{
  "n_layer": 12,
  "d_model": 160,
  "n_experts": 128,
  "experts_per_token": 4,
  "d_expert": 64,
  "d_shared_expert": 0,
  "activation": "swiglu",
  "moe_layers": [0, 1, 2, 3, 4, 5, 6, 7, 8, 9, 10, 11],
  "router_score": "softmax",
  "normalize_top_k": true,
  "routed_scale": 1.0,
  "balance_loss": 0.0145,
  "balance_bias": false,
  "n_groups": 8,
  "groups_per_token": 4,
  "init_std_router": 0.00795,
  "lr_router": 0.00169,
  "n_head": 2,
  "n_kv_head": 1,
  "head_dim": 64,
  "vocab_size": 4696,
  "norm": "rmsnorm",
  "norm_place": "pre",
  "norm_eps": 1e-05,
  "positions": "rope",
  "rope_base": 10000.0,
  "rope_fraction": 1.0,
  "qk_norm": true,
  "attn_scale": 0.125,
  "tie_embeddings": false,
  "parallel_block": false,
  "extras": ["capped logits"],
  "init": "uniform",
  "init_std_qkv": 0.0292,
  "init_std_o": 0.0326,
  "init_std_up": 0.0292,
  "init_std_down": 0.0,
  "optimizer": "soap_variant",
  "lr": 0.00602,
  "lr_mult_qkv": 0.5,
  "lr_mult_o": 0.956,
  "beta1": 0.95,
  "beta2": 0.99,
  "lr_head": 0.0129,
  "grad_clip": 1.0,
  "warmup_steps": 50,
  "schedule": "wsd",
  "decay_fraction": 1.0,
  "decay_shape": "linear",
  "final_lr_fraction": 0.0,
  "batch_tokens": 65536,
  "seq_len": 1024,
  "doc_mask": false,
  "train_tokens": 560800000,
  "steps": 8558,
  "dataset": "wikipedia_en"
}
Below are experts of layer 5 (counted from 0) of a mixture-of-experts language model. Rows are named router (the router's row for the expert), gate (a neuron's input weights, with its number), up (a neuron's input weights, with its number), down (a neuron's output weights, with its number) and show model dimensions 0-159. Each number is 500 + 50 x the weight over its row's rms, rounded and kept within 0 to 999. Numbers have three digits each.
After each expert's rows: a language model's description of what the expert responds to; "mostly gets" lists some tokens that are sent to it at least half of the time. This comes from a sample of Wikipedia text that the model never trained on.

# expert 51
router:505519531473523549551462490509450564483508478484439421476409433476532476500483520453559466464442517527593473586527539471620466602497636571480430573494448483500532442409546501488559567515540492494563439442580416572556467484507495400466520519533518536475552550466511416463495435581460520458498514536468486508450484558570489568466455427539502439509489392527559548434489524566423509473557510477503632547549482623459572472546515496472489456501497554443500511582397470501558436529438484
gate0:587471448416539628471496540530553494438447528460376505505488422452506536507460452496430480450487412504533490477492513544532518573507495529519486471471576485513554550511583441498494514449451510426427502545470492557502457455542415426483506523536530546611467402539542453468555430471459493518480505559416512439525436560478498496544561455460444557387480504498533626367559559545463603515522446536545589447442557582557550545448521524493520521454545476432572526518481535433528447568524510
up0:426521575490544509445488557536609546470486505516481590547602518441544546486469556552503489497480497540631462517548466498629486479556500483483452467514524579416605474524557572466491461511533473502514560544554496497556458485448423552451478506534504465534468389505514501436478514546435545566522450542464520446489548448420429461529540529465549558441428486562492464493498531520506509520530469533535608544406614581535577434484437581507541459506454336472475474492497540533525425462540585
down0:553546548549455564469497439525511433415522512481448508557637533514519535478481573575576466544536454473570610467477515534527516491493523628492487474478521515506527466556460531495592403485425490492411535499494454621512476501526451408533529496458515463453490451616551507566501489496597470507583510490486451549453530457427530417487525498446586490511535519450526429531547574425473517525551533500450557451495371437598466458518503442610502496491610502479492480564519493535397474561508533
What it handles: Auxiliaries, main verbs and adverbs right after a subject or was/is, such as was, been, became, then, itself, instead, particularly.
mostly gets: " been", " then", " being", " became", " was", " began"

# expert 53
router:543499533537565514524430531566580405499407536562469418414479505494437513492522541430527473448440525526459462567515520506539502588500531445571578393461475537525555522517539450537581498455509510480558402532481507520534548514546561447442582449504462545576466487435460580517520506620557428459524494553473391525482527626568536461416547554494545451500487446569504523472433485487480466558460525457429522454528499651549523453536485468429397525412517413491480534497515474511493457480435488
gate1:411586508497523516480480459460410552519451568493404536507407444537597474572524476456477460416588541618505489582385502443461519430510464503492434553413477504513487465553515418446543551499544451448534556486495436535472562524530502531508633463415504440491456534454464477462511530447581453452541531538452460502520490535438504587498471433574511500495551523516478473452450583595468524524533488453440432618554499442532497462442500478500519580553502601580460499534492553465560495509459591
up1:520361591428502504515526511567506472497449527581502525548448513502503451542478464494420534403441591539494560468474526568486577453498583503499541468396482498560495561451493435476605504456543490492492564535584565487430524554563511496554497478516478455499498495484555527555515508555495561447510484495496484530566434583460408482536571524526499451618570512436592486499507569516418560526517504447477462492591484481372538478402555373473507595521519549578472467512458458502444589548487454
down1:515506523386500568529503458431547466461472502517539611592516611528486490516433461449423549410440559423401547448495477489439470513584574493542511492579541513484494467562471470515570409538476477544406540451514498445437461457479519483502448551549439395499532474615507460504451505419463538549481481481605551500538505481494473381507520518541455485475554449495528433566518458567562479474475522556570562520429491456491523538526536460543507394509621520467425548468453490542475469437428421
What it handles: Verb endings and whole past-tense verbs in narrative, such as -ed, -ing, -es, notify, received, called, killed, collapses.
mostly gets: " received", " called", " moved", "ended", " led", "ained"

# expert 52
router:509460540441456519519502478436425397546424550465444400537508544524493547472455534550447485408497488430570521535516546549589489559406482428475499573484558516556543504467469536569471487512493525542492553513527547541539505482450415543556515577567527530427506517440481501343489525408569526510447481443529470553370442524456481505519524476541388569613490530528482551429538499541474390501426484533472469475482492485464614520440381527544566514596527543456498533494499467514508558523560508
gate0:500536579471478537466426403354482417521414431480490528504467529460443478500495502613509311486461474416560489455548500496435533520500432549482481422536564549547468489508594481556437410556559524481589524590547466541485473455466511442446459502531475530494503510466541532483457511510559492400519460475458500455514510546626586526447488579459455497508439502517420540545456418457452503503541497530546541554460589452402518518435519475529480517551518427481496492596517469519462457427489504
up0:480519509469533568440490481417509476564534452420498483431505596413521491500455549537485334332493422436488444480524514563441514629397471453501543400408490504564566542471521447567508500534539450513539556516488458530513406490446547467485468490565472555526496495488517512527546476436504535447517415554490508546460464463582516527547545505382468479557484531521496470475484523430432460457490495524511552546470559487402570524495494467464478525515564434451493573596446523505437552438539573
down0:527522498526542572461495541499569547399463523533464429538517605453376365504512467529475542404567465489565554514473556453554472554442436416440499513391402511565530483485460517488439432525502437473554435391513491536561471494496432482487487526410540583495483585505466432539500517454484518493557440512491485527494478486506568527536476463428542403535422587513405518491476552395535565491473533451539524541534534533440541409468496543560553472536570461472567550492488474428567547479454450
What it handles: Mid-word pieces containing on or similar syllables, as in Reconstruction, Edmonton, Donkey, Con, ton, son.
mostly gets: "on", " Con", " con", " Don", " Scott", "ton"

# expert 22
router:505507472530601539488499539575452537455531482510561514537417552539519542545515542569465503511577538482502517516519392498489514427616527571597549475480545482476439388548445473484505404463527520516626514458487503537475416474440436559504558478559566603559550419554463471472471589535477519567516468426533529506570447552511562521482436461479543466565454509539520465363485480473518510477527461568443485526380553435475487557505569491492574472559429482551474491499553613532558580512479454
gate0:569445422449515506435452532488444484466434532438458585490473490485463514521555539460547429532509568518530491493495479568569489414595571483402523471542477539468533551539429573531487630549470492482567433521567462472492539609388568516409462498473492581593416484572535577509546507515434489508433560542402496435570437471536593541497485501592501505471511484499535503531512570400518446486498498501526510571551596537557446479534427577483500485418445501475565566516493547552449553491499471
up0:534467432440489455426429566508482532513494582448502516564447452449520493465483504478585558523501661525513391373496469539554444485555594570444493518471538533464428540501466488470544535470424540498521469443480484393499432552436491516427473415445575526519446499522519603507573504442422457597500579500491459516640523567515510569515455512523508515491555535426538480479432516431512489442521494511408446534486460487548517509487486554504504548478522486519577544450572490590511623569478497
down0:448549521496538466493491414496502442632467506500526496515553487480552555577495550466566552472437504489505569479482615433486481511427456608429503531439456547548545487507531524521536611583422441502470477427474535518516504539536573515536532473508492445438460581467431386543539447445437517543561556563469521531411378501458467461521578526451460571482471500489567546566501431372538587462428451569502465474468407470476554464516485527499473602466496433456493452451528505467463521510404490
What it handles: Opening parentheses after names or items in lists and tables, such as birth dates, parties, roles, plus quotes and prefixes like re, un.
mostly gets: " (", " re", " \"", " un", " pre", "("

# expert 56
router:476430500528544477481470469424468422595452516517573452417496582543469600525455498417471555573532571455512459511535508458496464565492463475449495521466415501461451590509563580486487559439460562513527552485546563524512520572449546493592517516545549573504531417552483502503436423561522534420558443539560417567458427559519536492435450565574521614483451528512563546574533519566549522586573409473460522506560480505519472575481497500529380513442569439487443508448473433554485508455447518
gate1:504577481503502565474536384546524451628424528480500493551460537525605513603521513489580484500501476518433468512532545425544517517518489431397524499414526549531541504528516430473501551524563421428491536424446493520484480602521466561484500636540508561495427498433531604559422457501483532537505443512477481569463483554520509490491516574560449484457530567597471519542439575476429490557491466465461481433472530556556535505474510407483481479472484471447535542496495537433569330421452450
up1:447460579512485453476468547510519599377538485549475487482519471506384435416431562506402525514512486433588516551509422511442536488545462517524434509539452439405486493433475484503411501538528539542489456485533482448537545417496509438491462415442515468492506468573520427452586533419487450566516430459526534438557507482475578530528503457379578523507502445415513421387523477520584504454489498524510543519584469454469475425521485578564553558472509494503461416455489473590481615565511547
down1:420568487477589530559470487510538543469540443517487553425540545536506531451522514551373458448592399549516529518489513521543538479539430454445507472516566406538518491471594585483460491507589525341523527453454379498469489550512481536462412570532478544549590492445605550470547547538505487561458576565358478503482526476475487399451493542536519513475543570499462477465455457505575499545482459483588497551479458553463493559546556513546489467603484565468473464519569509477561476526497450
What it handles: Final pieces completing words, especially -ing, -ive, -ide, -one, -ore, e.g. Alive, Ride, Tone, setting.
mostly gets: "one", "ide", "ore", "ane", "anda", "ose"

# expert 16
router:514519502572555525507510511522538502526477549550461457484476513519483471462613511505566439425435484527496466530492547528540493570505582534515570411531539585484521537601521413586574512460541512526643405507465445539539525520566502454437536473464500506505544536456495415528535478547518461495487529524459477519539548638575521513474583516511503470475542353602553528457427443474495456508551531435503556483464493504485543433483541439443350413426595421462460489465495442494531467501396497
gate1:446508527534465492491647422537483528434559463513486519553579465609458557498502436502534393434511495530594478438408497526509505583558536508503554511536518483547482592514528548534555511494560514513558529562473520555515541473605534489451544576424555551433444540482470459502495457440467544462508569452515410494556486525583589473511520504505498509464500475424464465456487441416432475546484405488481501375442444512462512581487541496528471545599492472435388513518419620506512569506539575
up1:433456498495491466552523477431444484453566526517545493482465527530619532520532483457511564631455472540581508499478462502501473523514437551511567489547527478527517541456438455564495475451506496536630461634531435602451468495494527436579538540454465531425500519454489448446494446478500550451519524527514445576569492434573548422501566577591504521498580455464512494561462450574469416465592375510585502511418508518474407395528556551491483446619527485498502566523494567511468528541514544
down1:476554529526489490476506467493567565575514454492406515540485468616511556516485481424527456532481544407477425444522494605495432478607568399542406485537492574454485511450517563586483501502524464497442499565546523466463469526471397486539498575425481468495429564521510497474476612553425442464464582500477488482449566491489482467499467518457499429489476506351509467444438497498633429599472402574457397524530506462481450442450494535476472430518487453485460528529514453601550515532472507
What it handles: Past-tense action verbs after a subject in biographies, like played, released, won, named, plus connecting and, with, for.
mostly gets: " released", " played", " won", " received", " announced", " used"

# expert 42
router:502486570457440489479471511491538595545462466564548505500405445552544531520503485488490515434501531478474498515526521585514443537522464533502416459507545564505520431541514568518484583467568505440579515491423519480394507447599439503512488504528536494540460575407461409491507542492436455489582574562476561533510550498496426472535545466414489472407625436483451532435459538575520544499512430421534386541385485496413458440454525571508580436510441446531471546427514545550507473593598476
gate1:489460449438494543528478546457567440451470533410510542432577587460500506531620531459521500487555462524473514481564547518539575592454525557597486501515555499493557537447528522521503542509521563509496486404461506502570609506494481466498463510514588484540520430426585469417550454549442433501425525520494441529397504514601405587514449579449523499565451550500484559587459578481471519495540466491539516446553497457369490475513567465490484529487574619616584478569466526540515548486505520
up1:532501464437411440527463508457553530524525554489549526542511482429532470477394555508534552523549494458445482525446496468521506496458518471484471424599542542422505589464535527515519449470457434552515465422379458510504515478379507489569487558452520462407481456555540497472443469536580503518523562523484490461475632522450575570505492484456572427542331510383513553403511556461435459601550589501539472511543569491522491501439497475505537525368494567502535518487538554535512476555502435
down1:501470472490480440531496461591591460490501439491504503511458523588554528533506477501558518452398513517408571460428492523509564546571517488513469546408520560418501513375484400419444538559567429578547503517382448555510507542467491421563516473575511461544494458503517469487532464491420462573575511512496424483627541434457495464484514517440440467427459490470507445486479551449473503583562463565490440461466441510518504509384472458458561538481401555589389503562551471528487493568490543
What it handles: Field labels and headers in infoboxes, career lists and tables, such as death, Died, Born, Coordinates, record, °N.
mostly gets: "°N", " support", " record", "|---|---|---|---|---|---|\n", " Preceded", " Coordinates"

# expert 18
router:492494584551569572514445450553537436508418539409501454421574475528455486427494414464530557448450540526441511600497614526492495493540459455434457553511542502491545536512457513523564481474470482508438442511485537544517414554540507406481553492422449521500511607514509535554454484598577566473588579504500489551501417449533489500506444475510591450558441542536454479409441568513507480582549557540567482407473491459584541498620441409491462537507567542517503465482515461549434430572462515
gate0:449656422454590460452513575531558581454539482474494587507537432536402465514589464491463481461413540550454527545530578542502519507535538555502469466513474536522510492489512457488481572453521508489494570516491589517493421450532489452503547571488558513495443555492526483382507447551503511520484632466493426474513427568502540548525549435481556410511523548503602526428585540531485519531498478473428598441550603520460525431371600549468495424514457457501487509542516475505584476552510527
up0:511462596608512543524403395369466431510502464490473512490476493433549528477487514499488471510602509480556419493521476507430377542432512450520480495519548546428495523484421530492460509536526524479550428466483503576485517434476503617496469487426420521531494476459502469556417520458500502534546421497469574483511459487495488473611482595510487569488512511554483402531415474555500524434548493415485431474464427475520529599643473430550519445418595497448503555580412500522474500475534478
down0:432474494509522467497579508488450482542603471518496626444442538495505540612501333444494526456410473531479560536518528589491453435509615600569504510564502502490488481515436439547542481478590474541521535520513448527442435480470520499406518524429472471533469489408594465465497449536429437549461468498430528442537486532537511503513471411480518450514500500459492456516589519499492512468453502437572579549599528460539467395492562508545509481550485592354467511535547534469539510507414542
What it handles: Plural suffixes and whole plural nouns in running prose, such as -s, -es, -ers, -ations, buildings, members, children.
mostly gets: "ities", "ments", "ions", " games", " children", " areas"

# expert 11
router:554509508476466422490471564398445529557581554440538554505420453529528487562574525533518524553521478410427494554498560479547496458518569529584530397472602453526436575493487379568545458533558568532459505469414539418524491546558402442543532440546461573506536584415534424426473524545478465456481519553523472579549449529474463544542496485510530461435457490553436490507453574448508531453576588511426493425598493509459542406470435532491482559515459504480549512575459474480539453531540489
gate1:420534482515459472559477501519534540497544515522413502453554508503566509476523539504538326473546504478532540518456462517472519536472515539543401500498523523528520398527475526419527410437406454480455400486514461484573485524561398479505513597563455527566603499613420523528568448539578551579456445539452526529441563574521432540455537518509425551472509485426446591545525533529492525467474419517504552369489491452444494524551475455522529573458581546566498455491579489458584516499463516
up1:472507415503430571488534478495502427546517418485529503528471509492425377463470569418495546544489525520406462534537465524442500620457497514525534528573421438582462546503530529467482577457506489562494471498534437491456545484576471491493471548488521490540472499493408530525576563449548447496485491474534558489498495433460537466654508487512454509531369487514511471503543493518554465532394462529464565521543400456537527467470558556533416482514636451439498535503399523473500504540676569
down1:524511528480481476523463560478475538511416655546507527477470545420538456472565566500502533532535447518523542406548467505501527646515418487490469458532558491491530498497458552461466508443483473485549506489535417478440547423545467471475552551538427513548494486449611563588455485438500517519475540488514445494390463522515569440382543508431510419536581433463590482529526521531476530473367435472555559470536525545558586514569553540522530474386517404534472456541507420493505599460524539
What it handles: Pipe cells in wiki tables and semicolons separating number or score lists, such as | 6 |, 2017; 2018, 3–0; 4–0.
mostly gets: " —;", "|---|---|---|---", ";", "',", " ·", " /"

# expert 25
router:511477459436420452442393502529513585549525521428603492522562460561553458569471540428506539540492540492414474506518548483478459536483396524528540428500530445542465411469462555594502613429500532511455585448441526399479499426519512559468546521455541428543552439484472508557428529452424490600573380563521469516502580485412443513452438407501453499511491550442464473489511493499468457463473480535449478511452466466508550538428459554423503498443521466532418427523519534424539593528549457
gate1:408556506529418580485448570482525483542546549426549452544518476431525525507499489513474489445501544508487478471491505495483565555493484602510525401469538495484527590596491437536602570487596508551510607501566521551411537591495559532561463528442505522494413479522538525497555542385492462536574507480461590513420360467546459464526551360482441484461461464494442445536395536618492465522545486474552516475571502524500549459465543539477486497447512504525519608516494429536510455567459524
up1:458496542547457379503515505481477565544528572495456541485452486481439558537528584524598512526486587518491499391476497429435569497533455464506528435469518505571568449568415515480485538528440606500554542490557459465526527481609514552459440641350471505555578502472536580494442483533521466483473423516436509491443501470431465500569497491529515512466543468509581518467426555520530460485527469489495452502463611465506556511567452540454603516533558455389508477451473481511514390536456406
down1:553471550514514455465489544493510499624571513463457549527477494562463512482503485535572550541528526492532542484617495389549533521516549531479484518510448572561497399442527538500514467398517491508391527517479416522571433479527521570483378510496504565457504504585468538454449457548473549620613513498589477512560565500465595562495464431456596489439480545552619462509506438476527475377503545511436589532520589476557464569467475501563495521537462459506534426483481489500449498598526490
What it handles: Colons after infobox labels like Date of birth or Height, month names after on, and the preposition in before dates.
mostly gets: " October", " July", " June", " May", " August", " January"

# expert 30
router:522518464590533441586583465538557378570537532479551495531600516530510483538518512480559499464559481561507422474482535531534548442487408531510596525484542480555515608523489504515517467497434512510557478458539435507453461595567477513508557430440514443539478533579420407449512508468556512520492479536505533515515524419550443485565420495570546539441544470521541566559559516418549485519410533532499505533560445442515579513554454494581463375436582476588527512595527600470561474593480490
gate1:565558529447541459474507499502517500586473495493468574498509429443541509454496384477529531443457551504445526594560599427531425507607498598520542499535541549439473518598577517540484552342514478441472394471487501557513521531586556470488472474486467571487431513461460500480443482455522598511544529368513465539426525493480447456452483553465527489492541509417560566543493417585435435600469545510607468547548491451499521503515547517468471463475496460427561450500414454483519511575512507
up1:439549456481617437444520540560452487503509521479485505493529483558395448511540468537463429536565472463563516448533416459454583444442495393476517471457504494478485501503508519517401572583451565496539512532562518511475471517365587513467464479570606463514541522509551446479528401504450448538469408545504496517482509423461510532560456523499439502539431521576413457497530537525544524526532410453467499582508513479515443490463469528475516446465454328430476619452588478488452495444494406
down1:496527565440471508501530527470434505513508512508471558513503489416515465499443485502493504497445532380531454490464472396416404474544501530495474519518340539523469503483394457553457405566548496525459409545577497474462429435598495542504512488483485494507545491540558417525483460533529587450495495382551488551514494523513452476410556554519471484501558530393505471458469482473454583476519456612497490441573494581486454476596544537560383518551478480595485538490476484636479512461602491
What it handles: Commas after nouns or closing parentheses in lists, disambiguation entries and clause breaks, such as (album), and "Cruz,".
mostly gets: "),", "\",", ".,", ",", "',", "="

# expert 54
router:463483494474463565437454463484442580548446516465554487508479475518515425507461471508449545498565560472484516516529540460508510541559461489472440485433536542509491477575488560444503553438574548448514513447498461513419491527500558496436480483565554481508547497403465428530491563516461464501569613440535533527485501431524462509432591504517520488406551589452394561494466557606501523570526460415545444558456451465515414495493581618641585568447536490446472470426593613495538539545496422
gate1:431429532551556460581529542489448544438512492452560429467531489474485481497582400539387468519542551483554526503480541542473495608495479518527560612455485540590521507454524456434505515505539320496526533498580516586441623461567537506505507459477480521473429536459445453496488515406581401500536554441495490433539507508484593531504486520503400519534510504458494579406488493505542487561524525517568581467523552441486469565583475466494454430468445488421483551534479553551518451554410523
up1:513477503458407450529488535481515495468594518395555430437393530512530498500514391593427437462567486423555468512506520449382486560533498471474549558484538413648553506551513454532507604528453451474530459510410547544502550465451482507538563499501525525518516493458417510488628499493522496580483524448471573431512489512606506503447433569542531570527558419569459448455507443488583517526513518533623491488441470456557548528517473554516471486474469401442539544506431481461502531561501487
down1:467507427445508458604500544492605460449574488487487513485467497464452557534503353546510489508562565461431497486474517496393514510612480502469519586554480496472410453472504501510524501498534500565526516521508491514501492486516509399509520452568518465496482542436425465486602556470486484445534429593419613440475618532569556491458507598526457428447575439534470447553411533474496512439552433442552480520525452546395461530520439503511545527615450458422517563557461547560490492493420507
What it handles: Field names and column headers in infoboxes and election tables, such as Language, Votes, Total, District, Party, Candidate.
mostly gets: " Total", " Date", " Votes", " %", " sq", " Candidate"

# expert 10
router:538490426460415454414526457441469559492456475492579557500521487566452405445471487557487571539530530443509536550554446507496533484538536530510463485493519473556471378480488555444564495502590539478578606447479490456480482529512466518499518522500557439502541449432467417541493492494454510451548566501542546530535486495515446436556587369517514556401482560418391521534553557534571474452440492552567460497480481526512445393447545537587516545486478548511551515443560628533577555562603442
gate0:476560510528546517499490535543469607536357504341579463533526555515522498483422422451496485532478499563537515507433449457491532466517543510441552556406444461484483472602556414486495521464498492492483531520544568576539490536559554419462496427532452490512403383519492519553529488435455601504498610495477502543469457473603507544474544405467473557467518444587491568484486506517437471458421509459514574571535523500401497448486576559469464507466504521453466551526415565489442488539485593
up0:544536530579533461372517505496522485482548604547459543515516578554480451418400434487468579493465536498481455617556356507617550549546539535472457502518497466532576531534536403426581538459495515471442487452583440470589542481523565518551495517551518516411518551530547404465481518470468491551440496558457466536489411542563507480523542459542537495530602423497498493486465477443541463452496484513529500480444453460542526459526525448468489509581518518611512529461594506545604572463579511
down0:497594521535513456446531440542488527417537563486577577441438518546546486504513418501532525455497409520446577462607479468445434502405527499498551434453566402445528558469500493466497479445525360509556540585503456555447366480623478505444513566516551514397603514511477494577523464506435523533583474497530556487453468559554507492491501490476480500469590446544508538432538574489576516478458451477515481523412535442489517482542499556534453428588471461575479591535471510471529423537517472
What it handles: Line breaks, pipes, slashes, colons and field names in infoboxes and taxoboxes, such as Suborder, ZIP code, UTC, coordinate marks.
mostly gets: "′", "″W", "″N", " UTC", " Coordinates", " var"

# expert 13
router:454457539488520492504477437448473517511478484432489437476574411514541465515525502619509509495471517536536515436527596519483523448434474580518453569505464481575482556534526526530512535454391439564455488465422490478418512567418525429514471453451452579510455581561435471436493515575510507604495596467509521500438404486452465507421432464546556597476422511540498371545495456476501428490564523515518506516547480425546508443492391366480551465463466474583587482413460447534489491511569485
gate0:479468534589428543445570421552518463551520560509549440459501498494511569494568629493532505455492542481521436580538477480597522478440542461433526429546479487437457502473489455497429429513446427422425478577456541705458555530474496497538504421398501575493434524500474560419542472442495486535536512501415494474581462544528502490524595462487574562508463495447491586594448530513527519484500556478526543379538408517418491463495504431530479537491475518472515449497539541529459545508526563
up0:524448483517477455557437421439516475515455457546540504540474467474489557569519429592573459472460514505526512488517420528472609522478575474458535651528467469370453572461538622486531535502469471333572443541364510516525470498482488529450517477483508607467515441595481538477506444549529551578580428483469511586503474535400558447503535550499558522495466438590463516514508470462535418509530460512527481465511459521528490460548546503457477447482555487507496530452524439416471573474414502
down0:464513510536543511513516482475501437420494563473525476587504457463583501521519525575593604494448473528505509457481462455564545448468583459552471414403512531599500492591585523485425538505548474512488582560490538432444491542540553539446491517437511516536535524509579562496483546615510549497507471607499494510535508485555494465436462448582389503502476504295433500450423434441489496525503485555559597479457477516469520565491530502444544559500537452437529489466397437485486471592466537
What it handles: Closing parentheses after dates or glosses, closing quotes, and clause-starting words like that, which, this, they; also os in Yugoslav.
mostly gets: ")", "\"", " This", "os", "]", " they"

# expert 61
router:484529478458570459699449439476527392415471487554423526485485463515533453555575507535447470511554342533500529577431564513564500436519450562450521456487476490455474461538506404486468433469553454556528531507522436547483473536503481486447456478488529509504519588524451465567539547467522461547488570521424503327491422468527606474440474464490528501497463489564515527518538507475359546457572524474449559564451524479494476496502475462465448429478463460512469450468548557501525423468552498
gate0:490455504480426489503528529620530510618521535518505505442559509527531428546410527467474551433479571452500484475422557493454519489553576544345496511543583477505604495521502609449401428486605483534482492464521484491380509512529509465611447507516392528483555455498512560479469488486580453537516564465523456503461590497552389459486516566499444438468495522559461483580520491469507414438596523583524424539458466525456514462427499494540506447519505453514422482530549503548547454431528465
up0:461338480543457543521457583550547479520449452406548505483543461516454427540424493561428523455424542554461487434474426444493505480583600531423498554535531487417537462490508539402537485497499500511567477445417550512489470574504545522555435502526472488593589436481527573483436442381551422529510457573526505478539542490524437503491476450562445541585510501530471583479480476511602498444573518516552513506406511474451535565469567494576498489566525468532449443451483445555460397488541476
down0:615530551491434550420495441535440542454543502486495532566543520475575623458534560553472504513570427598480557492419513514503554444487553500570433474584481424453398431500516470497525455427474567482451513481577576519463543459537507525450412432514431545519476508472405504557513513610503471533545568521474529553359495472441439521492564511523437490525424503534536532520553481532472488531517463513463405492404528524467527548408480491533409579569492495469426585543567507506487536529538562
What it handles: Line breaks after table rows, sentences and headings, section equals marks like ===, and opening quotes before quoted titles or speech.
mostly gets: "\n\n", " |\n", ".\n\n", " \"", ".\n", " |\n\n"

# expert 2
router:567435473475555557441451571504529508529446441435502485485411450542493543532482511437464542465566552576440450473522470471481431480477605571538435545537485451500402473470421593548543544454438510485534605508465557395489429520601522520555511449558476517573593403586405507579470538573484553572445474429546467562470501506375462466530540491462473585484422537527555488492426525514505490467545468486486484511435444471474444561455482572534485557485499500473507571592524505496543585458518464
gate0:546507517631506505610440452453474494407487543451425500525512554472472523599591525609510488455560494604495462476459510480538491516614511516527467491621546522504553378444539540529573544480520467545423445492563528502473565513505524522486460489482434506548462418519473562490497466496517554463474559428437558490556511519532549508493526430411512426552404452542588513475548542501409482583500579551501497434495559427484380500573538516463543432467455499512602523478481517478580481488539460
up0:434499378518601485448425537594437526568503495391474509522421537596457503553498536494541470524538502462485457420515520488495529454447453568485508357517470571513448511435444450495508412400449497415522476621466510478508475440505556429513517404473552481463522483534569490503480512525534439490507583444489458560512482541527531540557473465450481572508508529551427483520516450460491436469480429439515555491532501497511488604408490473489454454446568500444369538602600534519485472423545538
down0:547539480462546514471390465550490484616464570511497445378560521519561433462440532545500466393565482573472482471454528458515573583600536427500412560482506451481490504454547538439424479505431508517493521539563507478476550570466374444482510510486424540528426588484481494540487550515364459526533583448641504479498448587508430413484462476508528467460578448533513534482462519543473559521464520476454443509554556518467492581568441504523468477505520433541543462497497481586564498464435461
What it handles: Single-letter vowel pieces, mostly e, inside words and short capitalized syllables like Be, De, Se; e.g. Sp-e-ech, Yok-o-hama, Trib-e.
mostly gets: "e", " se", " e", " re", " Be", " Me"

# expert 20
router:433547511590485436514531525551498404548545582501511446520536536522495466485508461448569442457560478566482418485499499491523528422476424445544619473511545520531514574454523517460467485512455469453568479466526458513445482551532528478399501426404472411517516516535480473466566423446618488556448506555468462510499445435569484498578428509566506509440463459529525531598534476407498449489459519534456538484543458467588550462604466518547445344427542436615540557574536493484540465576482509
gate1:556473443528543412492483556435496477477539461462568534449443433504478592532511516521545440418504471471482492427426442484502423605489533506528422597490443477472498484509583510511493567464433516444512505557457601526547558485570510547440499489424515441540525539639473576522476576569512490642436500499560519489464458672552543506580465541495493586495548473494577518495525541451507497567518471466489525512470536543519529476474543557546498511492468417448545588528454504481429478567521629
up1:434545551493554389573529556450484515520545595656446417521524596483543530485479481539559562540497544520509476533556469477556476555542555461547523535447539467423491507448530450480570422557428445436556513487451530557582540452458415501447473563561480487439555509504546491578555494531455522473452503532510509501436461656529494550408469464581470562500473492505480486511490395549573489490518516416583447472561538422507492455475453569486539581500438565503465507487402540543458472555492558
down1:445450535498454511444494525472442568527483550529609503492449494521556545458532658451576447437467410554581558445482479523579418577419572484592540486483492506486550527479511545465497502510434498454444443529487514505532477479512582511384517420437500520582536546549451525501515414537512456441439470504542515485557515601523480509473445494542511580560525514484506554602491515456525471542429406372379455534507616536444533502479499539436545510578477487555460491487467552507507415549505526
What it handles: Commas, especially after dates, ages and introductory clauses ("September 27, 2025", "Aged 30,"), plus some "of".
mostly gets: ",", "\",", "),", ".,", " ,", ",\""

# expert 59
router:472493544524550551520582562511495487365574453462515501494458485501539506503530516592428450572531458494523503473494448576496472427508481536555530488471550476567456419520593484489457357500557516486582515472466507541571449432453433574460509542518545549436602436566507437514486579540491567489553435494509492396563468492542611534543427551560524433560537567435474522419402504428526467467488515577498482475441607490506550483525504517508552484555430491564504479549548591594544528563510522
gate0:511465461541600477521562477550518529487527526511488479481499509435507509579487414475497434569527456522488493505606443454493500514448512414462390535413418506558538527528554537438536427506463376499469437496467484510566380520474516495416493499474523506523461498567550613544404557509561521386561499569552599505485491511522576525445565492508487447464567469618507501496542510474510468537428422492500438527472435489547547473515539404588409533535471524604521596540492534538478417448562509
up0:549449560478326547531423464526497492479464463440560552489506490545433476447493575532567509457474522430542460541393570508499514490497515556522499479588566534417501491446494474548471561456586585504504451500490515474469548472555504527543469451564497502564545492535467369434565450533497518625432489492477423496569536495437455509478448510505488588490484550400478483529465491443469492463501563483518535469517566514482434536439448512436595462488505508430426400491428461513469639517377533
down0:524527531437496501510415491506508496566492617540429470506411588581546467455547508515475436471591444566524595572399573409527516474529524500436544583467427515535538388536431521588517480536469442445534473520511514569476534546522488440543546440433569537443547449567387509578589530521585445558476482437489495488480543472517454544544529479545536495468518528499471534552539443534487513491505496537473504483558476498565459514500443495491470380470464557489389470400492429480424563452494606
What it handles: Opening parentheses before glosses or dates, plus capitalized first pieces of names like Cor in Corps, Al in Albany, Ad in Adolf.
mostly gets: " (", " U", " Ar", "(", "^{", " dis"